Weights of a small mixture-of-experts language model, trained from scratch on English Wikipedia: 5518 steps.
Below are experts of layer 5 (counted from 0) of a mixture-of-experts language model. Rows are named router (the router's row for the expert), up (a neuron's input weights, with its number) and show model dimensions 0-95. Each number is 50 + 15 x the weight over its row's rms, rounded and kept within 0 to 99.
After each expert's rows: a language model's description of what the expert responds to; "mostly gets" lists some tokens that are sent to it at least half of the time. This comes from a sample of Wikipedia text that the model never trained on.

# expert 24
router:61 54 45 64 59 61 86 52 49 76 55 54 33 22 37 65 45 41 45 54 44 29 52 42 45 34 32 59 50 41 54 41 42 82 31 58 25 71 50 51 54 50 56 46 65 63 35 39 70 63 50 51 31 19 34 27 58 52 72 44 67 65 23 35 44 67 27 73 39 80 67 68 70 27 42 56 64 47 53 29 49 41 70 40 43 53 49 63 51 79 37 70 55 27 34 63
up4:46 31 35 47 51 77 47 61 42 43 10 33 78 75 93 41 68 36 32 35 37 29 48 71 40 52 47 44 25 46 51 41 28 39 45 55 30 64 56 31 30 42 56 26 46 41 67 63 54 14 62 56 53 57 58 35 52 44 52 54 17 47 59 43 51 61 13 51 44 49 70 41 76 61 44 53 37 36 71 39 56 36 49 43 54 72 57 47 39 44 59 57 29 48 59 46
It responds to: Mid-word an, numerals
mostly gets: " II", " It", "ampionship", "ander", " period", "18"

# expert 7
router:45 34 72 36 36 69 57 51 58 44 30 66 77 43 61 68 39 72 38 11 54 53 32 68 24 37 37 53 61 69 48 66 64 61 35 61 59 40 28 70 47 91 56 46 42 60 58 36 30 52 75 80 51 40 54 25 76 46 56 56 39 35 77 49 51 50 88 56 51 55 59 53 28 42 34 50 44 39 63 59 64 65 48 56 50 49 59 54 55 69 40 56 47 48 30 73
up9:57 48 20 42 61 42 52 58 87 56 41 20 67 72 63 61 48 41 88 38 57 11 51 59 49 22 57 37 38 57 43 52 47 68 58 56 68 39 39 61 40 64 56 83 55 42 69 47 44 40 75 70 60 44 38 50 38 36 40 52 54 43 40 52 33 42 67 29 72 66 63 40 65 29 77 53 39 39 59 18 32 48 62 58 64 38 54 54 41 61 41 63 46 25 71 49
It responds to: Prepositions and conjunctions
mostly gets: " with", " under", " after", " between", " when", " while"

# expert 20
router:35 39 61 23 35 39 49 49 69 51 66 22 46 37 63 48 70 47 55 44 48 58 52 41 27 43 55 18 60 99 66 60 34 44 29 69 73 36 33 40 70 52 69 43 46 61 49 46 32 62 49 55 51 29 27 26 60 47 79 53 59 39 54 50 36 33 75 29 39 53 30 53 22 67 22 45 48 42 63 54 66 58 72 51 38 47 38 52 40 65 62 33 58 49 39 56
up9:65 49 32 60 39 55 58 25 54 37 64 70 47 50 56 79 39 61 87 67 43 42 34 51 26 43 51 31 56 73 35 32 66 63 38 61 25 67 67 51 64 55 49 54 51 45 56 24 88 75 41 37 53 55 59 34 25 44 43 77 70 42 45 70 70 58 74 55 57 51 78 58 71 62 31 39 39 40 51 52 48 48 76 73 47 69 58 55 61 46 37 40 74 48 50 58
It responds to: Prepositions and month names
mostly gets: " in", " November", " January", " September", " February", " July"

# expert 23
router:51 51 60 49 82 54 67 32 54 62 71 49 60 48 70 82 63 69 55 61 44 41 47 42 60 27 69 52 50 74 81 64 46 63 45 46 31 55 50 74 48 49 67 49 60 57 36 39 56 65 24 50 18 36 37 30 68 44 19 65 46 23 65 34 26 73 71 42 29 44 64 46 34 31 51 64 62 51 71 36 57 54 59 46 37 50 38 60 61 64 28 58 21 34 47 35
up0:63 57 46 48 59 33 41 52 14 55 61 47 30 57 58 39 59 75 58 74 55 46 41 57 48 46 65 68 30 45 61 50 43 39 62 63 36 58 64 66 64 74 59 77 33 34 42 44 44 33 39 47 50 68 73 49 27 45 49 39 60 34 81 50 53 39 34 51 16 58 42 96 50 77 31 54 39 77 48 59 46 31 61 60 43 62 66 46 31 54 49 52 56 28 86 31
It responds to: Clause and list joiners
mostly gets: "),", " and", " but", "\",", ",", " or"

# expert 63
router:28 88 68 49 60 76 51 68 65 45 38 81 38 34 51 41 38 55 56 58 57 51 38 39 48 38 51 60 24 63 73 41 40 21 64 62 45 63 38 39 59 35 57 44 56 50 28 60 54 58 34 65 73 73 43 19 42 33 19 59 55 62 36 72 71 75 36 60 52 57 59 54 59 47 23 65 72 59 53 47 62 62 60 42 47 46 58 34 21 66 60 54 69 71 35 32
up0:06 30 64 36 72 39 56 31 32 48 72 79 40 33 44 66 51 51 67 33 54 75 39 28 40 34 49 35 68 67 57 60 36 09 36 41 80 52 52 58 43 69 69 50 59 49 53 74 33 51 50 65 59 73 49 67 44 69 66 44 30 50 42 54 55 54 59 13 63 37 68 34 51 45 45 53 53 55 49 71 46 49 46 41 66 63 52 40 63 35 56 41 73 47 29 38
It responds to: Name pieces with b/ur
mostly gets: "ur", "b", "d", "sk", " Ab", "ab"

# expert 54
router:37 56 54 27 36 44 66 38 37 60 51 75 62 66 54 55 30 74 23 52 41 53 36 58 40 37 40 38 48 45 68 30 36 22 51 56 59 21 42 56 41 76 48 48 54 37 67 27 46 64 41 60 48 34 30 46 51 55 32 35 56 43 81 71 49 40 45 63 78 50 68 41 28 55 39 64 64 37 66 90 70 60 69 41 69 64 38 42 64 79 53 61 50 48 19 65
up0:36 40 69 43 64 54 57 30 46 52 50 48 51 84 68 72 21 78 75 51 30 55 52 42 78 57 53 49 53 37 46 51 64 68 56 55 38 77 63 37 40 31 54 29 70 55 49 46 70 57 67 64 65 54 50 34 26 52 52 62 40 27 10 56 37 40 74 71 43 47 67 59 71 42 54 50 42 50 36 59 80 31 77 60 41 30 59 42 54 56 61 27 56 29 45 33
It responds to: Of and list prepositions
mostly gets: " Ind", " ind", " British", " All", " all", " for"